python train.py --n_layer=10 --d_model=512 --n_experts=32 --experts_per_token=2 --d_expert=192 --d_shared_expert=448 --activation="swiglu" --moe_layers=[0, 1, 2, 3, 4, 5, 6, 7, 8, 9] --router_score="sigmoid" --normalize_top_k=false --routed_scale=1.0 --balance_loss=0.00105 --balance_bias=true --router_logit_norm=1.5 --shared_expert_gate=true --init_std_router=0.0188 --lr_router=0.000405 --n_head=6 --n_kv_head=6 --head_dim=64 --vocab_size=7847 --norm="rmsnorm" --norm_place="pre" --norm_eps=1e-05 --positions="rope" --rope_base=10000.0 --rope_fraction=1.0 --qk_norm=false --attn_scale=0.125 --tie_embeddings=false --parallel_block=false --init="normal" --init_std_qkv=0.0249 --init_std_o=0.00556 --init_std_up=0.0249 --init_std_down=0.00556 --init_out_by_depth=true --optimizer="soap_variant" --lr=0.0018 --beta1=0.95 --beta2=0.99 --weight_decay=0.12 --lr_head=0.00528 --grad_clip=1.0 --warmup_steps=200 --schedule="wsd" --decay_fraction=0.407 --decay_shape="linear" --final_lr_fraction=0.0 --batch_tokens=[32768, 65536, 98304] --seq_len=1024 --doc_mask=true --train_tokens=561400000 --steps=9121 --dataset="wikipedia_en"
Below are experts of layer 7 (counted from 0) of a mixture-of-experts language model. Rows are named router (the router's row for the expert), down (a neuron's output weights, with its number) and show model dimensions 0-127. Each number is 500 + 25 x the weight over its row's rms, rounded and kept within 0 to 999. Numbers have three digits each.
Before each expert's rows: a language model's description of what the expert responds to. This comes from a sample of Wikipedia text that the model never trained on.

# expert 15
It responds to: First pieces of lowercase words, especially m, per and use, as in malaria, mortally, maids, perpendicular, plus -ing endings.
router:504490480526530517496511514496549464505547533475510488491500498553527511508523503491495532523456533480468494505495514497527522539537532462519515529469494523488479476491540473520456485471495457500542522493511528483497493478556488473524476503469495516486541442448483493499505476500464492530516484518512498525516488496568498500501482471506435519480507492538517529496521501535516510512482
down0:506463478513505476510531516500523496482450531494440547494533500486475521438480494480471519471509498536485459473503461519552517517489523501465450519525511496528528505483503480505515506449497561522501522493459500505510484497474510459514485462500524501497452534467487517498492522524486521529489536497505473487502490503494482523467501473487535519505490495503502474517504506522466496471474
down1:491510499467464533517541531503529508493484552529479507509498479461482498519487514508501487489467516495515491508455515507476485506500471503473516530500463534476497421481536552459496525471487495514534467497503470478521533520504514534484484492458478524528473539469507472500469519508467524489499510497471499497494540494505548464475511484480490484569525447515485491518492549504507502516465
down2:511532511534503470477519473432491476541464470503450451497489481510496501466531492482525450502515499493483470476452514503509491503445487472487493501466524473529483532474471453462535534469499487506461553472527430450487518489464467530508483484558451530487519480492548503493491560512448489471502499483480535498477515522494523525515460512513502485511496508460504511512504491528498516503491
down3:516477453464472519456506473502508552518507564475479524552542554526472466530482540509485519496513517472517523488526482475528469530486510511489516481481506488537538475547483536494505496532476511504528488422468524493536490492590469497506501523443532495522492483479497480504525439523503490525502461494497500519499510521522498515490526504501524484542479501497523528518510507483474488493506
down4:542515482479491489535464532483511542489512481509478493517515504499512490529520523516472533528501519539529535496468496478497503535527532497492518542501521520466507498503501486509519477468487512501548509477435473486502522494519513477486508467541507459524513506504464484503425486510504546488499546514457495496509529489493548465495497511464492512557515511489526508487487503487546523517511
down5:458492472533492492486505524496508488469476499496502492506478499480469494506491526511519445466491513488448517491485539490491494529512477464481465518487524525493490496497497454466523483483490485482513505458495556497511474465549439465519525462470492512476503505475501488466506480520576541532516517509535448482504548499495548503514461488506508490516481512455505468449518511470525528471432
down6:479510517478494446513542497475476472483511494468489466472491470475494504499497510475482482463522471545494531504487526498515496439486500501551488517472460505468477493493457522532539468506501476463496527493503499486503500457519475477518477540518506521508514476478464504459547490496504468528523535489499542525471521500497523514520516573555477464517466510500498531472483500507472557537491
down7:494494487526498490531488499514495502531508490523493505510511494507508504503503509517480471454485484478511539541505494520507458479531490474489520512520441501490480543459500528530507497479527514466474484492577556494499513514501525479468468512578482540538480558480484497519461491509495479513497546551526512478511497505523532532503488454451486470497536534511508501511468521509475485533544
down8:480506513513516471490490491466473506488535466510473469489489519460511512483500478512490544513469473528517495488527507454482514494496492512447487486518515535498459495532476495513460530493458479494464482524476504464523477508508486478529475497492513490496528491508485451493453514527461505500485489524582486511503474533504500533504453529477490513572505478487482513485501454503492481482454
down9:522449488472445506513471520504495497491518491508486465492490464521494505482522505483507466503495462527512575486543521459490499519545498515516499475518494492496478448550527521528494479462480498521508459450533489466562508530501495481516527501519506517478509510511460509499492491509496467513491545527522498518480495496501497466510516488526496509505484476570483478522513501497469486499481
down10:553499495518549552544518490479512502529479482521558493494466499517496535490526467496453481497529542508523490521482506513499503509499538504481483503451523503496496506515537482500538488516480507466483509541492539465497508483501501452491523515519456508468498471497518496489523515505500527508459492507504485508526491547484495463514487542528482536486498478462512486521513539513509496459488
down11:506504502508520510500484511478500531513516496549498507551544525514541511508504517517458488483525459544546528500512532508507524475523521508552507480521547527515521479508473462479454496503529502507521490498522501542469442472470560507497491502499488491489525494447478548467556477500489487479506450553506572507526466507499475520507509550487463495482475549501489509492493511528494478494488
down12:458523503484560492531495490487458506483485489481526499510522521486482488469528517467438474493486518461525478485529502499477508500477490531467493537484451493499500487500481501509520454580504451485489527475549503514499510490521532492503517523515491490535504486512473477528507496539533484495471529477506483500508472493494467476505499529524501476528503525486480499519446460522550532522538
down13:505489473510515497510501545509494488542507483515498548545512458493552493485505503540501476548507516525524480477552529504481535435483459541538489480505527435458549493514511500517467505478514569473510501527516498492528497494542472505511530507496487542467535522508514517491500468489498498514525480497491488509525489524511510510498484443495535520535502469481480431530471469493508522485451
down14:512478485496503524478504492525495522514512473520490491499489504482522487471459477538515489441482483572558475495538469511496466462490508493469501507537521465454486495510455483534501478488526525488512508560497503493475505508505514494486490540516501455520535501478503533509514540551506471529502463495452522473444499512519481503477457465514500513523474522503509490487531465529467487478493
down15:540512514550513504516526491486476469485504468469511519470488501426496548506551507478516535516468509517474491486538484489482469502501494490479505489499498517465539505501456467491473519508487529466484480489476512514478456512525523468536455535464491483500507512561499502438525491514503485503520493477505471534436474504460508506494456504509540495538491516499543466447497518501505528479509
down16:510512507475513490530456503478502489518488506481503496484490488497490531464510522550471539488521515524512492483492489524494531475530493532511504495480506464463482493505534482473503504509532514531508580494471501524483516495518498500523498496502498502471505537484472475489508501463433494513459523495490486492514520496502479534508515469481500557496494494503505491509484503492499496473520
down17:474489487523516529537458511483531431547516528504476521470537475487533528487496511515458488495491499506486520520474575518500511511489513489535526500470503514477471533487539520487502453497508465485567500497486514528536445483535482533485548466485526492471513485532512476484517497531467476521482501552489517530540496500499508500514487488485464494494477516482499512473477457491512478500476
down18:446510505519518461473492492509511483500532467503488517529436489474510511494533490480503492502508545512536477487503500493502510518510528473502506517510540535521468477477507437503498539477523507537519498500515536497505470442529500523462528509547479497524500511445501512461522448510467517495486520515547491482476506478447498514505482469504495511502462473469525507506495502493478485472502
down19:514480516485536514472506525475532503523531494558487506461508469491489451505516514509495537535529466519472485472510521510501518494517572481495471472497498470561484515492492500484515540476507506507507520508451494483516525527513481469437471494480499502474535499537523504510540494467474546495524460482510479509530546508514484505503486486565559475460510522554524507499499529494506513453524
down20:507488459497524510501509512505469527505503490515546528531486517482463499475545468473487547517507523499515535495498454433525489485485528518498550413526519537468469493470499530525493533490518474500490477530540501473507505491539535467456536483487466521507502487508521469486456517480483487516535518457526500482490503507475456501513490488522497547581518519475542476462469511515476535497496
down21:509463502511521505527535452553498497486494499502475497467559495497518529498485485508520462466440507516503481477496511512497508481500556453491480486478497515520508497561477473474502475507498537543496518476481480506526487521485488537491432486463575461511500528483466464511516506547505532553552511477477487513479534500526543490529498483472526509554462488473462479514479538528463458523471
down22:477561477471514498516514502497523494493452493482492503508490507567488489500554518539505490470474497495481553535473488471455510447477512539465458520512472487490535498479501546484482519490492504523518474558512478524480499478440495514467475499454525476515506498513522527483505554544532501529489482506529485466471468503545538477503515535528498481462508495480503505498506502474531507459484
down23:468484513525535494556501524476463486496483517533515498463514514527487485497501489489518522514467519487507498489452492503542522498495467536515533516503491506468479505503487442463502498485496481553513536508526515481523490430501500442508524522483473517526461483456511507502480477500518523495469447512508479453494512450460482481534495471485488483535481518537521534493455502485529495479517
down24:506511478480474536477508519543508473543536492509521513512503503537464514478499517490488459542494501488505532509480499518502532507538521573512460529488518548493454522471508503531514525478481480485536486494529516549515543529483516491483520481478516537523451479520454522485520501502505494522493520471481494461511475479495471477513496511498513494527506454481541498477514496485526554494540
down25:469474434507504502501505478497484488535506515504492492538484511517520547490554513449520492518475501468477473481482474483463497502480493510547487525499543486498524549497480498496509525496526475531498474495482507497522501514532484491477534489509551484524539514518516453523505511499490496494483460485553523518523467498503504486515531515519528480494528471555509481490475442477485473498490
down26:456514486505467504556469556536463481478499516476478523487495490493527480442521542494499478475467497504416485489485474524521478535472522516504424451487501497523477475434520506483510501481463422476542545431503525513492513510478452488490476484501517488513508464506517481510493474484489549548509489473498524522540449504518544516495481471465471468513541484508520529502498492494477483469467
down27:514540499521500504486496486523509485528516527528522498484510494464492548522475506479519439477485493499520482478452475508491518456501480524473478549533528501501505494490496508499521511464492499516497487497445475513465489511504512474502510516458490506504496509511512527491490492471515480523489551485522475456504492509502537463548507487530526525516484527498523502497499529484505466433480
down28:462548489516489488505491476509526525505483479482487502501529525527477551480492479485517494500536521481527527510493444556568491536507525449514481491484514498470517486498494492489472520498515507474496452480485491505463527469525507520509511528526490521530489461502492523476516533544485501507512499479528503491517505508480501512525498525506540481475438502480467524480500577541508464448478
down29:484539500496499493486474530543499565512515511498502492503498489451504496495477499507559473461478488515487481505494531501516520473490499484456513519468534549547488521484503550487518513558475513473514450513494518502524524465514461504505510508500546550481500479511507503514506513542509504527533475488487511505509456499485531484485508508495477466500518494482512499500470497519492490477441
down30:546517490520482456518530499480499499521451494517507499502491517489475486489497486425486487503506493502482486474529494514479538521500509502506537471512489506504502502490480505551527489485501501498496449477510468515515545519476487484508555542475497487491505500508471490555465491478494517498545501506523504513465484523526507484539543478482518471514556539536501511539507480524533477494508
down31:509483505543494509479508513500495516513505468526491505484499466449483483472559565495513497461490534471515492509555499496452520497498504481510507524460508512417493491549525468499499472519525527517521562443456519498479481491535500496483509468534506507503481481498521508460490492491480505523483484491461511505494529492527498514475512530520478494510540498519502511509483529504505496476527
down32:480522501520416478514514538532504541541484547486464467528494491517498524554525493514488524487477507530493445508498471524480491492502468532550486479525478469500506522508497464526495540446490509462513523498476434523469516545444522476537504505505482517512501513500519528472494489465474522490463514501505496516499507499518468541481483444507469474497520509505477500530482547514533503507491
down33:471520509527525491471516535497549504515449519468481519573490508489416489461469524499458483485491503491517509514509495496486485537527442502499486516557475486504493517527488489503502453552548509483505506513471471477514486524510462484473490488529485521507539488514493471498523438536498512461515505519496521530510507482517500508495529508436501465506509551474488509492458492544517463534489
down34:542540562533524508514475522495465447539490492515532508501506464500530499450473508501505507509471518535517514521511491467472502531510468495510522532466479495548455477491436497493513507468516497464476508535451484453528507491548479457482535510457503521504504534468465537501457517482546471475516539493508507495483474468504492470502533516472521524584490510473528454517511529494511501520518
down35:517475528509519549460511510518470508471442520496475536501521515498501479523523443528532518527508477500514505480565518511506517464525458517528463521509507477508517479524435527522470486471503473485503492493522472436473491451512489526457502453505499473451522509465490455493497487487519507549501549505487430477489502504500480479491506513477475514498532507486525500482486511535552496492551
down36:496521496501500508486456537492543476534534503516531506467475497491504514502492503524467485481475527466503496521487518476483493474482470534522515470465491488494504532488479511489509486465498483440531486514484534488500480577479476494518538503519466509531498475498516500472475499480535493497479488476533520446507428468490516493508475487489504566499492494525495472507515476496508560471517
down37:503526481482448513525448469456530518499467469455486491478486562483547472454476488533483505521497485466511506547447490549510535545489446456520536488482479495506510471532489515503491584450529504469528502522520492505508488534504506459542507487473473498504534511470454522491504520508459471484514486453467485452476550472504556510502509510508495445546493524487488478503470506500552499504467
down38:469448486468468493496496518469521508498458490515468528542567476511554527470523498504481489535523490455533521502534500507479490442494502523505480481503505486501453485476514504494503468463466471488513485502501524512504497484537573499477493457508425484526495501513476558466535482449518525531499490518527467510460479566498516488544486502496510491473503482491505503482510467501453571526492
down39:504482494506498508504557510501492501541460502511486504549486491489511499510517511489502462499526538500534521506517532472486457509514505498514470487507503497504488524456457520475448528452490527486530477526508518459558528528514463529518528534487547510513463488473525486493500483449449531466456479463499553505464537497525530524470485488476516460522546450468498497501501572488476500514475
down40:533497504508451510470494462503490471481463469493496523526530493491469521523508484529521486503510456523497551487496473449522475468498499498505477493535541491498509514525466491482500469541489516521538524499485455504487467449498499508483485479538520511521531477481521527498512504469528498508453511500512501493480488476473498509523474524492518495500524461517515511484501472538533518489587
down41:489495493507464517512479464551513480502476503494495534493485454515514494500504486462533488525516505507515482492523489489509476518507495492476554496526493490523505510517515518519502457474495532475490521473484516515484507521494483482493492506454495505532485525480533510518504545502528512498492540506540515477500497531503503451502471496459499526495478475461569512517491458529518507510493
down42:495444486445486504516541489474506521515470493494513503538521507503543449469499493559515488500475497477489496468462519520484541524474473488514514541489538504498500536511500497511514512500499528441540474539472494491505533486495491470513482459488430537527490490474520542511553476504468500509519481527479486534507503520504515469473519532497524590512498509473525489469497454517519454490507
down43:517454497542489493492491532485458525496490511452480564513446503497529491487559512500491502509532490479500497508464497477492490478506538471474507439470460498536462490490490525468486514520510496518465447482518484533519500518515529544437518526496518498512516477480482471493482507485493478540534490459501513426498511493484515523535495536498493526480458475450492509501483463518564476500472
down44:468508468477471512465535533534516500553466513524482494438503498533474491504524492493468529545478508529523486518528519446514505501508510530515479510440517526492536412514481516515497529509491503442473492531523492489498522460498539481502459502508500491520495502502489484526440472487506500506503487536526490508518485514483495516533479461502498489479439511469486447493511535484510504526487
down45:490479504479482490512509475537460489464523490506480495516497469585490526462506531528486489488505489526542499515494445510494538457499528485470504502480515495484507512497502502490507501509499512486490455494504545501497459437521513534519502492519478465499469498496457514500495500476541464476501507540515485469468485469508546488485507481497497464466477504512562465523491508512498493479508
down46:517528504508523463483438561469474475482517485514482503475542557517505489563504533518467456481491487483496480527457515522481505519522513516463480533522459472531544470447526468492514519490546478461489521531525515516511494515480512502500512489514501500489523519477531498501498527540549465532502459521504498502495481544536493529519504560536520467495495515523529479483557524520485468489508
down47:524499445506523509543509510531466490564501490521503471510523486530475518500501533505543477542524468445513439503483540477517476496503500488467535467513506475509523518495514532485565480467485465454531504454524469467502501492500523466469518551522486525477478456525526501468456493514470498497511502522507550515504505461572526522524506517468505517494501509481465521510505525493487463500533
down48:472535505517566492498520508481530540517507522487528511483441509481517512537509485470526505475493517470484475474556492471497492505507545513490454529494554525496472501498499532472524505488506465453468568522474492506508484492438515474523505520500515518495495517487484493505474496527544490439478485503514509510492515434534518529569527522520527480522510564507504503519515549491471514517530
down49:523462538505480499520490492503505510489507504503463572464533554501523490505477497514484510500458480472526537527497486512491495520515459525515505469514513469474467482471462486489464469547512522549525566495461516494461476545480537501469477512534476527469503540451483506490480513532478516506508493492543504513592506513485479513517458549495469482456507516500503503472532469512486499446498
down50:513501502515508493520495502512516508537451495574504480476520547525545505486454518486487486478487498453513482549475525467492433492514517492466512530487501499504447533464530497500486520527538500522501499527510454491508486466512480473514509492525448511497484465522559465523527494499500483495511489490500499495554492499485546518546527477501518487477531478492488530469481502489571520505458
down51:564516548514509499475515504486476515528505483513538452518483523420482497473497503537508493492469477483535461533503465503479501511464488493544511530495520445522477505527486478480536453494516537530505501452535544504437461511513513461483503500487471497515528538487475421494493533545475481503520520543528501504491482510528504527480516543479495513464505483514477498477484514493484503467520
down52:483533463525467491542481508504530488521513462475471474528519499487500506494447509509475527513493506494543488531448518460513578514506462489447521525510498467479474535506488519529506534467500482506498476530479490489522501519479485512499537528536528507485487525470534477504457499524472507471543459495533520477517506545516511535507518474470496491522484524486515512449502500523522517467472
down53:487489476468478486488497456491462480515520532498492469469481500513485462524499499503557496494536484514482507496499538512481488485492440505518488493500469495482514513459519436435513513553490496476509495499478497459506492496423482543462487473541494490492507521470494460501493535501498472479494478501554458497498518458498453458503511502487500526505496509534493495456517487483516515560495
down54:504487486516488520507504508511513499483484508475517473475492487528510502507475493478449525514487465483516490480506497501466504491429569452485503502524489490520484511487517488475489525480519537481523500529522523560552522487485474501485473523489502518471495514500518490522517530496468479541471457512506491552537474473537496511519535496513481490553532514475518520454500540512492499526480
down55:512524483492508521481508481509559441495495545513489470491522485510485537445454498504539522492463485501472506536474503506476476513534515522492481483534438513509509494494498455483474514478556484487485498478555516497514502501490489508496475455495481500545564508514432510506458532525514500506512486482505509521490525508505506509513498483515472541504509512500527460503504486484487480497481
down56:483501536537530435508475514502501490482480471471486467491480506528492502441525492488552466496443493479551475471456485501512521467525481471528523504514519540511485474514494520515510496435503553492519492478467531528483476501515532502517502521507530487501489503503505484501482499492498526465473509499519493474505494469523518506482546512491493507484509487478517456486489485506552480482511
down57:516521473552498481497475496517501476501516495483516509530516528507492477489488492480499488490519504491519516477527514527521543528468525499458431497495444479453483515499530450491539513502514530466498523482508447510527502515456496572528516489498486507499497504491540514484471479470502490517533471499485515492494471510505465469497534519479469522517495509527447474525542530498485540501501
down58:517511515494482479472485511532512538476514494469465565538456464504492504498467497538473512467526519498506490484472508505465504490494495429515513515516512519562486518464522503494486500512496497510488542534518485520475494489462516523482531509506475509505474509530504483481478518488525467496476553485508500502518508503514500499490493467467454496526451518503500486486489523550539474477527
down59:527487569480465514502488507500469524506456504486494495476506489518462466504499514506521524492520497528541520550534470531440479537496512518508516478516533528487543470469504489481505533497511510469483478481482468508459485471509474484510491535556497447480492512596511503507535476470515507522460468474512497500535503519484504468521499535462507498541500507525525517497516498515501515497472
down60:501468499522489497495503483453477495488507515491473447518543477480543529498474433487457470486487528510458456465525513484543509499529508498509515478484502531499491516533423503538487522547478527519515502524497517499476521476486504464490486499521548490511553462484551469510453516452502540506488479473517443508463489492521491545556580497516494500463481521467527485498478542460497514496521
down61:509484540514536489510515531480490497508486474556474473502505463486531493532533474501523492540561489494557553478485491504500524496460501502489492512497469489508488553526449490513463487509512534496469496496486467486530504494519487524521474518485514502491509481498485473485479479461488513521501527497526506546503502475512512482517499494486505512473526488501499502492503467497466517498507
down62:513506500488523505524499531504509466460511494466495505491531477473444469548520440485491535518493452508499502539513492505512515469478530503498495532514478490533446517517488515498523475511469456538476522544467477527559501526486487530511505471519524517508469476526547482492490476524515507522510503505496480485471471453535512521448526542489516513453484482517558518535494461501447501526538
down63:490512468474533521500475504473493512493523496516489508513493509486458485520478505501547471484465456491520534532522481513474504527473506419548534459469527508516539464475468475461452499482527503511492558519531465540510498517500516476531503530575516483509504476522510471526510493481471504510427469472517507504481530470512511464497509468470517491489519461517518498519488509504460439508515
down64:478513495522509512483492550541544498484468450454547522520505494514491516497519446548530465524503517493454513535482529436527518492436501546554527514501513514504523489521562502525521472487478500516491484509513499514508486506491520477521496486479481498514431492504502518487530486466500516493501522466512536500484481545482531501483490496466464475538505514518562527499476460496492483544512
down65:472518491461483485468480547512503516483482522511502482471514445512534462492512525469485507492501483536525513490499488512514481482526485528502503519509487508491508513494456501506533477521542498531513506523477505503455490501520505504507510510508487500500539462486508487490515504481495488465526506494470503476469520527468482499459473473516511493506476476543485499458514508492535542487515
down66:495485525491489495511523464471486516510493473488491480530503476470503511483498466461465507498523472458491522479542461505497484494484486545518490476480541464540460525482507521522498494563525500541512549481502494483491489490493500558518513511510486505517501474473459505499477485503486474493501511455520526567531536487478497499494528472473520544515502496518477552505475486489492475493507
down67:520530465489456526472478516469516514506507511538496467474470480491511508514496491519521508482510523516499490482462471478506488475525476493493501426511495508525502470494520491480507536489468487517499499533501535531498524482480493549483510493481505452519517478480535480517484489531518520507548468464550537509506456462488525507467510478509533474520489480489479490495476476487524498462510
down68:515517491480535480514545523466467513533527502493509555529496483497474471513485539485498515494483519504498545498510482551498551503524461491495538489464495486491549485512458514469537515493499530541514513525526511501472493469497521486522484543519477469507513499500496485469512505515522502504475500470512451491472502485505487527482524525487475500525467546475506479511493451498500509537470
down69:527519553498493494458519494471451499492494468512519518521517465503484507497499466460473499468532489504481531505497493503499507546491526475468511528527527505548557475484499505498525562532526505513524516507475469545535471494506494446509502520500489495518479496541523510556510501519526432520501512452496494512495502506484458490490475505520520453459528501500538490497498517503463522518489
down70:472496472462504504517514458507499488509528485454525513500488475492500532480512551509530481509502470487510502537518504481498497535490458518551498491480496446467532503499525486488512502495495500503491490516498535504510584484511497496522532500479507563519527518519495487506472525478466453514484510443510524534490499517523484487483472470508501522503524467485501485490530531515487495484471
down71:510509471431494493475530502490512485483503464468524508445575493550531553490510506515493517506509535513527500505498528514496534512486525493479525481455475524535462479510484504513532513525456487508440499519507502525563476547475498494498500523512469510542503503480505521518500509463498473508550495537468510544498513491497493461512467504476468500497464507494492498491519537484515494516555
down72:536538528485517490516493493503490492479500444457519527505504474496515512482527508486431484511540500486509508489473491502499533454523493508496467485491520533472534480495513492490513491493476458537525444443519509503502531523531533534519487516501504535521470490524530487511476467523498509517486536478494481481493502520539517476475531475490493516486499469487524505522494538496526525478522
down73:513514557520518517446506493504482537523546509505510525504540509580507479511494526453513435506516493483528540497466538480512448492465502475498459490521487521459539495524493501493473504482521472476495535483526477481534533465492469493505551487515518487511502478502524464600466503516518483514517498495460520494507490495489521492508489472510436506507467504496509478488495543514486505509487
down74:542493484484484516519515521547511510549509495509435501475529478522495545480511519521503468497519504476512502451536455513506478467486520490483491501491509498550501549515518498522516518507494514551490483484551481548492526464519529498502533526497444471522499491476501458536462514494539506548506556529503522475512506513500524490453463511476494519454493504515459500532517473499523525501500
down75:499506477513500508497512513513495499516501563484514515511486524491470519481469438498518528511539511508472528511508528521497512491505509475543462484508525523486493499504457490483510524462463532484478510476482514490492506493464546522459507515468450517522534481481534473426499517500518460496474488481523506504480504535492499514501477517491499557495489501508485440487496504504491529491500
down76:511518505535485512517531556472515500519539515536480499503513515503520458512453501515479549460479539485482561509529509514505482467503477501450479540478540483498529510528514475508519493478468493492515485535500480511503473529468502478493496473497539517482470517477474506500486542493502521468515505526481516513495468476508494517469477521477497481469475496550537486484551476500481518527529
down77:499479526475517480510521509502478492492509515526497492506523485489452496462479536491503495509503491492510465549452507471499505485505491488477488514514473505552515537551526505476459477488546523534512452502480489482478516470487449480476496527476495478480469453521515467513468515498465521509458522488490511495543523499539526517492484545526516522482568489496462508532526473505517483509485
down78:489488547543497475457479541519503548525501465537442534471471501473475526476502488476499496510504522516511497459485505497502495502502514507510484478484569513465488476505478498448489525516572545488519513497480501517494483502512498542501481495506509470463520453532488475500489497506526515472535494477478504468457474430521484548488518485497442474480491508488491569494489505506538506536529
down79:546539545509507492569503523498486495498486500517497476541506509523502483502493455489502489493479523490461496521491499532531554477506495526490489525496457524491531466510523485509493502490515580537491500487446531453536505513520499520486469467481514482511534519488461487520495450528521473545443508477530529482522484488517442485517471501506539506512455530495542552520486477493528515490574
down80:495517423501511539463507469532456502507468489489502507480491475452500515488517494493523479504486528500475467581510456509478542483496502474471503507474469499513507535507479471451474504467473459513502480516534499501509483520550495522518486474443502498529508526465521473485505517499497493508493502480464485503524501525507472482518524519498496526434487493526526504499467467540525489476505
down81:506466521542526511478540527435511433484494531502548512511496558500481501500492479514493533488504489527475458504522455460513487496549513511525469498489515490500482473535484458523477549526506516488447493464494548520529492488482465534516515440502466483488502502503527520491446456491494495534527475515428480517494526467490582499490475489481517486510511473505446517502500525508473491474524
down82:525516443532455514485470514474554487490435502483474505516474492523483506477477485499555516529506512511504510484502497517516533509506488499515506520493515490499467458521547474514463525496489461490472505506536477547506505501487526487516522478505463530462509520495521528563506476474486516524502511525488505492485509513506526500506519452544518514454489522482529491496453544503463517505488
down83:501513492442508529477517507530468521473507474499501482519518477478446510530522496481508514506484470539495501479516525517503488480510551489505522486495494467512486512481481511466519474548466448514492494495463478538523545462533480498513527559524496529494483469518449443488550479497550413469453467505490499498501534534488492512523518512504537510532500494504508460508527494521533457538501
down84:486538509514490456489481493555499512500516485515548496508502481442528523484478516469463527475449507482503535464477525483532509491477461530511501514524493497560487540536498482476536482495465510473479504501494520510504506527502459436503484483498508518500494574506482487473506481494475459537522471551512452458488469500540487551463513479511498483458482485479528492489506477498498483515524
down85:522490521504522495527529516505517518499476476459494493477502544509540529479505491486464514465487509475494516526466472525539479463530500465453552469501506489454480505519512455497465503503482515480500503460508500495437462526462518472533534517450572476501525459527484520523493486470478494485467476549486566502568516517542510441529461497498515514448493503520467526516506494502499486527468
down86:501486495510472513491524508498467502509487485555503547488506506535492526518501495558509537488523503467456531508542503472513472515506494504456506491497477510506515533526499520495511493462522524452495540536474467475482509456493528431492468490522523533474449489552473587520483519479477533471468455525476495551485492506478543527543493500536463478494475489530473463483530498473485491512532
down87:474459483472474510537460513525508535481512475475510491494501476538469537495496542509490511533499501505540511469501490538473456465479536518520537507495505478483477533542512491475465465516522507488482435502512504520529471528522510492512511510465561485521507485462471501533508477494485519484481526533478480485484502516442528482525495491516496490518510518526464500508442547510479517500478
down88:507471546571487465508522527482502530484498515489535523508462499502510517483483462471533496530489506542491476480493527456531488496508496502507513491476517495506494507517496529510466516531490493440497510499505514472501467516490487540503524488499486527484488480515531519477545500494478482425454497467517545532499537545506544494516521506460496505492501486494509475487492504504505514457505
down89:481483503501497523521520501519465510458490500564501500470539477507545516517549470487513469505531508474555523495489491515475479520526487524512528523510503489506451477522495498480534520486502491472541537517499547449513503513561519489480534499496503502487491469515545485484519466485531494458505482533471504501462469478517529534516486483467490451458496485499523507498503523492557555481469
down90:497474502502516511488514531525545566518522525523531488479508517490502528505493486539502462498497571499530474491507502545544517476522541513502523511485496475498505511521541499522499516485455581490491490495480503469488542511499468484510549499487502496492471528486472522465534498465538509498470458505515536500505481474507498495521469502486511496530520485436507476474505460507427523473470
down91:514534503488500544538502504501494441566490515493491450518508528509490492484500488530473478489502493524531510535493501536503499513509524451476499510478493489514449459499470534489463535495476508465504483488493503465515503514503472464518477508512484497532533464572512501485502495508531492538519454472510490536507499459518495512556494536480536467528510506518511476554445508452497527516493
down92:482509446513514532528506482540495491504511474502493484508507499540467486451489501502538477501482519531508473512475482513523492542515484483428515547467507517498534516469544478455470505493497514471498532518499510533494514513551542507488477502554531494489500521507490499473496513453525514530519514470482521520479486540507492482515434507502506467488517512517512535478493534500493525499446
down93:482497511544481470506507531473521514509525501508490482483495564516502494511505486535509499509490524439515523526478492503462475489483462527498468473424456495470516481492528540499514499478537483449509493481477495453484437459472463534475518520519480470505525498541500489503447545510446503493536482513517540493462502521505487528488473506540495486467545488513541480543478499517528480558526
down94:529472483520513516498553469458543502502486522490476536497523496489511497492484501532459521544509504474452516515518522534488460475464490496498493501451518475517469517515489506467485486501481472458512487544458502520429474489491486535488512508513508538475482497482466504486489485476500475490526493486435527473493466476533479513464505519516472521490446506492513522484491481510465477512517
down95:506495502514481494514491513482482543514496523507496485500449517533497474513552485486496496495483499462504491492507506522494476514496525509486465505502475484548502492520473488488464472492483491501538543482500467519471518545448501517521478531490500440501487499553507495507487469525498510490521525487473489527480487467506487524504500506450503510509561521494529524521529529577539498505521
down96:501518507480507507487476520495493487480502538494509533494489501449501510497497441490482476503511485522491473530462521512495489475506511508497514534501480513537514521481432476471500500463550503487508504509540518564511501475505468500507505508492525484479497536482505484486507441483513492530483505506491485487536488492522506462498467493512510469521501464517519516458519461488496452467505
down97:514509484480523510525516488470495472545491413510479493517518456522538486555491485500458511498519499517495469479497499527476535523482457548470476486485542516532542478471511462469467511492500524507504515513498493489509506483496507499491491551474501515491510501522496511513513531508476538530530500452523527518485473534557461516487494519503486472469529501507543470484500528481517459497511
down98:498515509532505475474511514455455511494520491476509473509473464505500516490501514514497470530478501475490477465515486491501485463534517520491505477508429497465510517494483485512481485448514458505517518497498486464528528478499495468526495522456511487494484501454491509557458512433450498498489455467504471537530506526509541505496524510519493505476510496503466493547475490492522520472510
down99:482487505516479479503478485513502511438549498478508464503525485545527506513509542480511502481496509496513518428506479512508533467446508520503511478517488492497488510506514476490453480509536496526490513486532530482520518488482498495532534511510501534514461525485464521509468507476493569494446489511497499459492479471531486496499502493527494511481491508487496525531487484480500455557469
down100:486491523488512472503512505547502492528515486488492481486499548482513530484514482508502507480496509511479487518491473495506565508522545519485533488504481527545513478521528477546516483509461530505545505493502473506500502504458537527494453546486513565502460490494515537499489510487533449509538494495542483533494504527468487490462484451513512498500505544511497480498537532454519495485502
down101:487539488485473519510514491464549517518518533495452494561518524540486447485496541449511539511498492507471508503444506519489448511528456507527492522528519501495475480453508496440488467489496482528497490472533509460492513544499473546501517482450482494491511464482496555494458485477494542470478531480522473472488469525524533502494464498498466565536537508475526490523479478496527513527502
down102:493505482510523524541497484475498500491511499484484515481493506501495495441470490475474489510464535488549488486448510540514504513477507516554491539510493448502480485504482539515504522516462482484510519496528467502467500469503471470513518508458517511520533490509472504506503485560491494500516452466499546525494470471495488505486501523503515492508549509521499530508533476535422484536479
down103:507472488506530548488495486523509466477502525485485515485462483494502486475488526499545494483562501461463516523515461525504426512517533518516475505525492499487497464513453453544527460499494497565452511528498457463526501519501567502465511489517506510489513492532488501448535512544535496507484487477498486441460481505474469527509496460493525543451497545512548448540473500527473547490497